From a checkpoint of a small mixture-of-experts model trained on Wikipedia.
Training: a variant of Adam for the experts, 295M tokens, 4497 steps.
Below are experts of layer 10 (counted from 0) of a mixture-of-experts language model. Rows are named router (the router's row for the expert), down (a neuron's output weights, with its number) and show model dimensions 192-255. Each number is 128 + 24 x the weight over its row's rms, rounded and kept within 0 to 255. Numbers have three digits each.
Before each expert's rows: "comes before" lists some tokens at least twice as common just after its tokens as in all text. This comes from a sample of Wikipedia text that the model never trained on. Tokens count by the router's weight.

# expert 20
comes before: " |", ",", "–", " (", ")", ";"
router:158146132070176133081099130140121117161158140116152115123104136149125139140135131113107141098160117178104121100082141117159103161128127127154114132158115088191134111087116126127104142140096153
down0:099119165127125154175143084162121128142128137165130162152121100144168096109119124137187133116141096150132159142100147088113145148142091139148141127099112145117099137143158150148132122085090126
down1:141127102156112144144114131123121097174152161172097079153170115160086150120151126138094101145125117127056107142142115129099170178150146126140098146132154107147133115141169108096112108130136144
down2:101116118143100142159163127133094128122126132130145087146150140102089118120135123092078131147139111164125128162090105149104146116133141122115126089123105123120167099126164163130182174167165128
down3:113114172137111136137151084128090151170115096187128119136141170111147113119142138143135108099123132120082115184150135151163127128101122113143113102141115124089161132148106150155143113110135113
down4:116103137135104127141143110167136091134065103107140134138127099146151142144099146085111116136100134110122135115137135122165100122119154118154143108081088146120133139129143138142132154127128103
down5:120117105105121128148185152110095142097177108109102103119111120119141108125158133140176119148177102120130153126121172138113088097083155117088175114116160171125171143121116153149177149134152128
down6:108102156136100124170134126146146167070096156151148104108080117131097159164170122181136192126093162146157148145113186113155125140156107129151116106109122131158093117124071104117150104135145130
down7:138121125137132100133113157089127182120117097199134146120127086183118144106113107106113112136152142114127115137176136100120105128165123131122143123100094128112107102108157125101117150095142118
down8:121155125138114089182184129138114107149155120108139117155113170125123099144137124077109103135127151109122086121127151150134123163139143152107150137120142142165097116131150135144160127159112101
down9:143129092124170125123138113130100111112156161133097109128115133124109101141135084115130103144126090152098145112105151167147136161136138132138131083110066137109145105119171093154140144186128104
down10:142139158136142119103139154112130130128125124156163129105119140141158197154106144108137161120128133122133163099090121160105157145160123116134085112104104117113182066126111102125136112094142120
down11:150104091170126128148115125074060098098152075118116175113153157146073128139156139157142137130112144140143117152102116086114158150137107127106154151120106080107100134141103121088115164118173117
down12:140138142119179129134156121145159127144127136077116124114122116195128104113116147153110122158141121135105076146152121127111112127165125148117104151135099132091095107141128133102158094109126139
down13:099131113122138130121144145118117082172091136134139114143171119126113149128083104072090133125151131144127170154095135112136146118126123134130094177168145125141142142151165127176121138111101138
down14:132114131146105157161141106133152125130159127141118064117160140155146162098169137106085121130127136112129126114122134105113155139151149069091107164090072092112117117091109160144149139115104129

# expert 25
comes before: ",", " of", "\n", " in", ".", " and"
router:119109099132102145090104138097084113135158117139129128139166138156138117139119151097140100142176099149110127113112094138140126083124107102097099166158079123170138166163172128123130128122074130
down0:142138114102134136107092160164146093151172159135131133152124153156083137106114147117124083090155102134124141132181069139102137090122100127129156152128070140135163117132117105163146146167115162
down1:147125130140130160132148104112165153179124129117168125133123152143146123113124101151129134122145137132190123107124158137145107127058143088094125102152140173117104102182125106151181134120133125
down2:101106122101093135177156067124142125160102150119094140099089142081124136115123154121143118104096140098103110107177145133129137113139103107120162162116129159127122103110109134136169123118160116
down3:094131121113147138118136111173132108127124149124141128096123092128129155151144160122113093153110144093136113092125135133178112106133139121111140114077172143124140122133094113117163138112153102
down4:123137103157101125168099182150104133141090132090091131144128147092119102138135091146124119151130115103121162129125091140125077109174133114111122122143118121170110147149129152121125169067158114
down5:138121117103113166145120152129174119100086121152147126132137137096098099119107105100193145109108149116145117138095153096157152187134168149093115105095128157129099078152097137146090128133140092
down6:146098133171104122136126092144124166145167117127139138132122143113110101133074129133077130130160116112111105111130112137104131131105114117149140179123139095129136135093183127115124168113101184
down7:142093093104128141129166136102185127084073141136133134099118145132167115153132100137156100121090153159133126109139152149172099167146139129114086135097111152145093081093129111166123118132149132
down8:124134122160106131136127086090136105113095113113102167102123123089138093131125132085163112137113124158160133148152111135135111153132145127083117141137135167114133148180182138141118133099097117
down9:134107119117136145082129095109123165121173099145127100153142143095141131106113103112135103162115101100085147162131123122133100066113158068138158133113101113125084152124178116137130135164094135
down10:129122129122102131130149111118119110080100137176153130133125119113126064150122120135111128138075109108152081162069122181125098116148143122143141098121200143103097093135136132149153127103120133
down11:115144092091146107144105087151141143101123129086131134168162161123117117093126115096109142131159125170087134153132140119103102108159133128122122125131128138109124149123109140152101158155125112
down12:130072128111152089097123138140154145134117088104144118125099146148147121111103126135079112134162096188139076091152128114134136107136135119156126109149078158149140101156106093115116127145144102
down13:097137107080179129135105139106159145118104171125085178148153152144124140093111128104153126131133165122138151102121115110168088145127144112148115114150111151112169146140113151083105124116135100
down14:114142093101173146152135150124137128081105122142107118089148112142141140083140140152112149161121117123141121168159160142191116134125114163126168114104132191119100090135093151131138136163165111

# expert 9
comes before: "20", "19", "|", "1", "0", "2"
router:150178129108104145130110071133121152120078110099163128103116124154135154135113108130108115128092150151144178109146106089153127141134114140092079138144088159138086096148137124129163132157120161
down0:095134134118122127125131157118133098153089151194102119063127121121170124132122161079188136154132115138130147086098174137139114109147119160160083133147107120128122130095114155125124130069128127
down1:141101127115127098132166131151120117150151133093173113107114165107125168087148178121133111129174111144111122153113115144142075179086149103125145112136136191107121123141136130172172173113093074
down2:159070112152097180092101129135094111124099115159154139136152119147125136175144172143136162117111162136118079126107156133126135149119116120136117146136144111116104139128082146101143114116144150
down3:112140145152145133145130114122111115114158120155111152107124120073147154138144158096114112113089123104165175125156161094103123147144132129106113146106154183118104112106105128104124101131135134
down4:108147124164132152142157119106108170094120118138114173099135121078158081093139173107116112112126117161108140103117091130153155170109124162112136143152155145148094141188096175091114141117107121
down5:144102141132082120089145131120133159143115151085122120137118149089143088117149116126142125142122164130145129166139160094157143119150121134141112125114148133132132131100145166156147133176126136
down6:141119144121157150100146111115154130125157140116175130111137124103075154091124166121084145121165156134123112106170119146115155105130134153106134155171125092116109130134156157157155118107082105
down7:158134129153094135135116152121146124089179124160133137069115128179107119127118147108115095173123113125099158078124118079106113103113157198134109124132083164130159146129123113149106109110152131
down8:111130111141133129099123171156091112160128114144102118140129103115096133133105162170148134136114109102115152152119103143143170138130129170127139164087110140053124140113192125109144114165184142
down9:093150112082127153147086177166194158108090104106144110111150127125124157123141083126112108109179131127135134153153085145150150133119145117154115123136137122139126129114136152124090094135089143
down10:129115122127133108096162151096143155122114117105131122131125122102105151148134075123126126203113135093103096163190170099124132167101094164136137120090122140114148155146119104129168142114138160
down11:136105108131118103102124127114135172121152161118109107107134188135085180145133146174137125084132132117124122143135112178102092145132127110156130161110106100135159152117119148151131114119129139
down12:130141187117175162156073129129087126168127157106127163144106145120099121130140119113129126130108139130163091137142106118106126166112152093138125160138150123126119123143142136105106130117138149
down13:167155109167107133131153127126094148136128146142171181121158135118136136103107163108155096140124094147129137150091108096155125142083111146157127165134087128133120152137112122150125111090116172
down14:129128175153155084103112113139110116124139117134060180142148066136107107108103116124111097110105118153109170102154132138103125089134119172113190122120108123141125099142081144123123080102158078

# expert 24
comes before: " of", ",", ".", " in", ":", " and"
router:109098123143094129095111131150102120141151138145132117131140147120121129115121094102104086119145139150145127125129109128181139097136106087125137126154111151124113129162143128087127105115077115
down0:127113119133139121133152129130136144131139156115131159137128122138124167123157105137150183160111134160110127118110137134123098108102082146137161113103113132092140132107086150121105072105140122
down1:108164129104124158109114150143143067149125112146122127137100113139110096122179132095123149110099126099119134174160113132139131108135088149127116110141146135143092041088090150165141120147151123
down2:141166140140085121156111118151134101134102085126131107169104096136132118124143096094073089134117160127132151149162155112183070103141146150171144093113113138105123136124175111175115138115104115
down3:135146166171136149129154120140128122128137124132083156135148132130146176139134143121138107187115127098114176062168102142156133103162146092114135130142122078151130129108196137116104147141088125
down4:127154128130146134081088098139139139127119124077108152093123098174137172115126114152148116111148122155111130148143113161079154113092169102121144134101083140150156145155133154134151150133116094
down5:111126166146144106142070129122133114120130121130124146157137146133111146168134128157128160124111092076131122147066150128099166147139106103136111145127145129129111163129127145155118124096086144
down6:192115136107119129134122099180144125122104139090155147101161124161125148106148133131126139097080121073121133138127114075133143126139107141106106142161116141122167113158126173105145144145164119
down7:110132158100163116149110102154129120091083085095142155150148104104129175126148107131144108120094101118147142158121151130159144130097118159175151104140140190107124122107124116152127119134170147
down8:149153128164112157141129121125111153109134101170133118140079164138112140108125118121146125142165130156117136125127109112152079111143123135118155104194108111137127125170097109072099173175083072
down9:106133137106105136105114092127097141129123124122133129173156120144129127109117162104095138143093126082067161169137106099161090102125129081109158165168151169117143123126169119072134129146089113
down10:125084126144123141093138135173128148170138116156142148103116112124107146174092142139120121174149087103086106151132099125131172128094119130108113163123132151137130159128154152098125121109118154
down11:121071178114111123116096118137096139141093159125155097131136121119130144125106125154104142146125167113129094111114146103136190136103160136150176102129099147064101131154153113119083127131081121
down12:142158144117122147125139138129137130143116106114134134126134103093122120103135095116107124142110156092180093135145101094147110128108145104131148116097168157163116105138140116100168132111097121
down13:105112091102146154166150108093107055128150152120124076097123143148148157160144151113118133145125123120163141163113123145137098157135129126139139122138136116126097103158089158151100086119183133
down14:119121168096110118125144097096167142107159117134113127114135106099122113089167142100129160097114150104177166173142148102102165178113111146130132147144142095125128126100121169121192107117122152

# expert 19
comes before: " ", " the", " a", " The", " \"", " be"
router:155155117083104184142115094136117119125140110113118103119119150129139122099098108156093140116131161131161116156108135093115103164130092120141104141146123112130134095135136135121140179079126105
down0:109164164159094124133116120133145108101110153127141123141138099145165174115143118129145141072106114136137132130111120124136174114127134140159152135122147141104134141126105141152061110137181098
down1:106127148144107175103121167139177145118097122102122129134118133088113141094106122119154095132102165175118133144141101145060145153119114200093124109111140104137114123107176137102144090097157100
down2:156127099157116118148095091145102140106100168150137122151114116126121154150087131115101115140148104155108152138144175097143164109141162133126100103089133170132131137111162082149105085137121106
down3:120142141132153158168157091115158131169115134071124134121114158139116197134124136113128114175172148131110147117104121128123105118173125155094158138111143112128118104129118140138111118140088126
down4:138077120117137120111150132143115134134137100133115200146170146165120159110117149133157158120171069112132129126100145115127128141134136126142147111170133094136106095092107112137118141159086112
down5:100205123087128113133128123129116153110150114164153126095104137121156114139161113141137145095103130132136138184100105121207143114124111088136109111113132165139151135161176112117127141138097150
down6:121133111131103097150150123141148093154109093096143145161146089139105136113163161139132111112106096127089102083122149103139130151131131160123168060125133128164124101124099134114129118131112085
down7:112137168116119096144102106139066091121144125127101151177142129127128148143125121126188159125084115108103132085096110096118093139116150162141158131121151160131129140152095114128118116153141107
down8:144104130125128150109125123122157098169119106142121130151112154127129137096138160122142143113119100163130134128140140109159149146127109133130149114165134145126102084077133099125102143199079098
down9:065147148123129107164130155117126120136100124158109114166162155134109133091132159137141113121097120132104116196135105135107112159116172106146073146162127136138098100173149131131162101129129105
down10:135152151162143134132066151179134116077110146123169121124135102150126113114144079096127144158094131129148097102116121173110149146136144102153116147133189079145118125111191159155141124092156162
down11:115133185105155129109142146131156175181138112109166157125105112157104143138137140134134142196161133156108183102119115199114135090109114157095153143128157127146151176137147136150126142091127127
down12:145108131143097104118117145131143098115116161147156144128101100166113124134128155115103084135142136110101076150139100168122146154109124145160136114128131132185103095166124092134147133143148131
down13:155115129097145107094097118160161146139126147069118110074118119126104139191140172131167134127143151134092125139129141159145123130111126132118119117069076138126126130186108134105140126155150194
down14:140091117104109131118145100162094095106159136158156146114110113156115126132135152137119091113124137127105138157104128122114172172164139169109123096130130153131155067114144149110068097101155137

# expert 15
comes before: " ", " United", " first", " N", " L", " S"
router:122119130114081187208125139140105108101157123112108123099121133127142175119164137099128122096149148147150167125058164119145126151123142129134137124146128097176144146148111103175149141106090131
down0:115116124127100139168120089173167148140126108149124138127104090089115138104171125130153133109129157099179156123122077171135152119143139107146169089141157075115147151162140168117105123164146082
down1:133099158116097132157094172129142134134126128155131140175129158133137147105168183101173063148154138153127135084141152149135161159151148133113161155088138148127162173110139159097136144156107112
down2:094093139142080121104139076121143106152157085149149128127115120144153121112165148155144174177120089141111092141118118154090168114117102138148150116125137122148131105119153100145127163099150139
down3:126128123101104104139135122053103111122186137115122169134102083085172110117109122119119130111175123128155083091159133112140131087110126129146123130142114159093132095131114113147123108116175104
down4:145123123110159164137152118102173105132128101116111090138146091150122155131123133069153127133117168121118121143107091159121135125122122135194103126104143113105130114141126125105156131089181155
down5:140126111131162128130164155140147152125108120132100150088110151147144117132081141153094158122063132131094136104151121125121144116144134154128159139134182125108156097144114128132121132143149167
down6:158157060117152109115146105098140154118089093123145161082115142123072090120130143144147106123158149110154161064135117104133137122171112118106115135139090088135136171136169134131151124108137114
down7:156122131101088149160097079137160126113089126136117105103118169131155127131165123158120126110138175106133157155159127151161121148093131141165137107121156091171096156121147112154105132146139086
down8:121141142124151149139132149097119114136095136129141143112076112151145137118120146147136125102112168126098094133132127076131130080132103124138154137113104157145136099093155089135134142102124161
down9:140176100144145135147127114138115151123136127106161177144147169125124145129123139113127140125134124151159126165121138110161127115113116134140180068132120137096098087141103142139139164089129107
down10:100159151143151128133144116115130142107146073139144158132120169120102119087131145167130133103132126127128169147162152110107179136142123114155137137114122114124128113130141088151126158146117092
down11:161086133115114139123131128122106158144170139137094101148093120152115133158120148141101118145152163143122134131141144158105126143149130128122127139121101135095127148033142123145146167128085132
down12:143164116183147163176159167150133106143132125147172149101137168127128131184109149100089105139133089091156111123139102123128106143130065123130168158098147155125098118137097108120136171077118131
down13:099099190139109142133126117155119106104097156132120151114147123142126153148140137137140147127089134156102083141113135150165139189154152148116162089150130156148154121130099154149092109133106050
down14:102118107164105119150147165150186147138132153119136168103155165103119149136137113118106108155125125153115114163112165140117132106131122148110148135100128120115120125129081121126126119175186124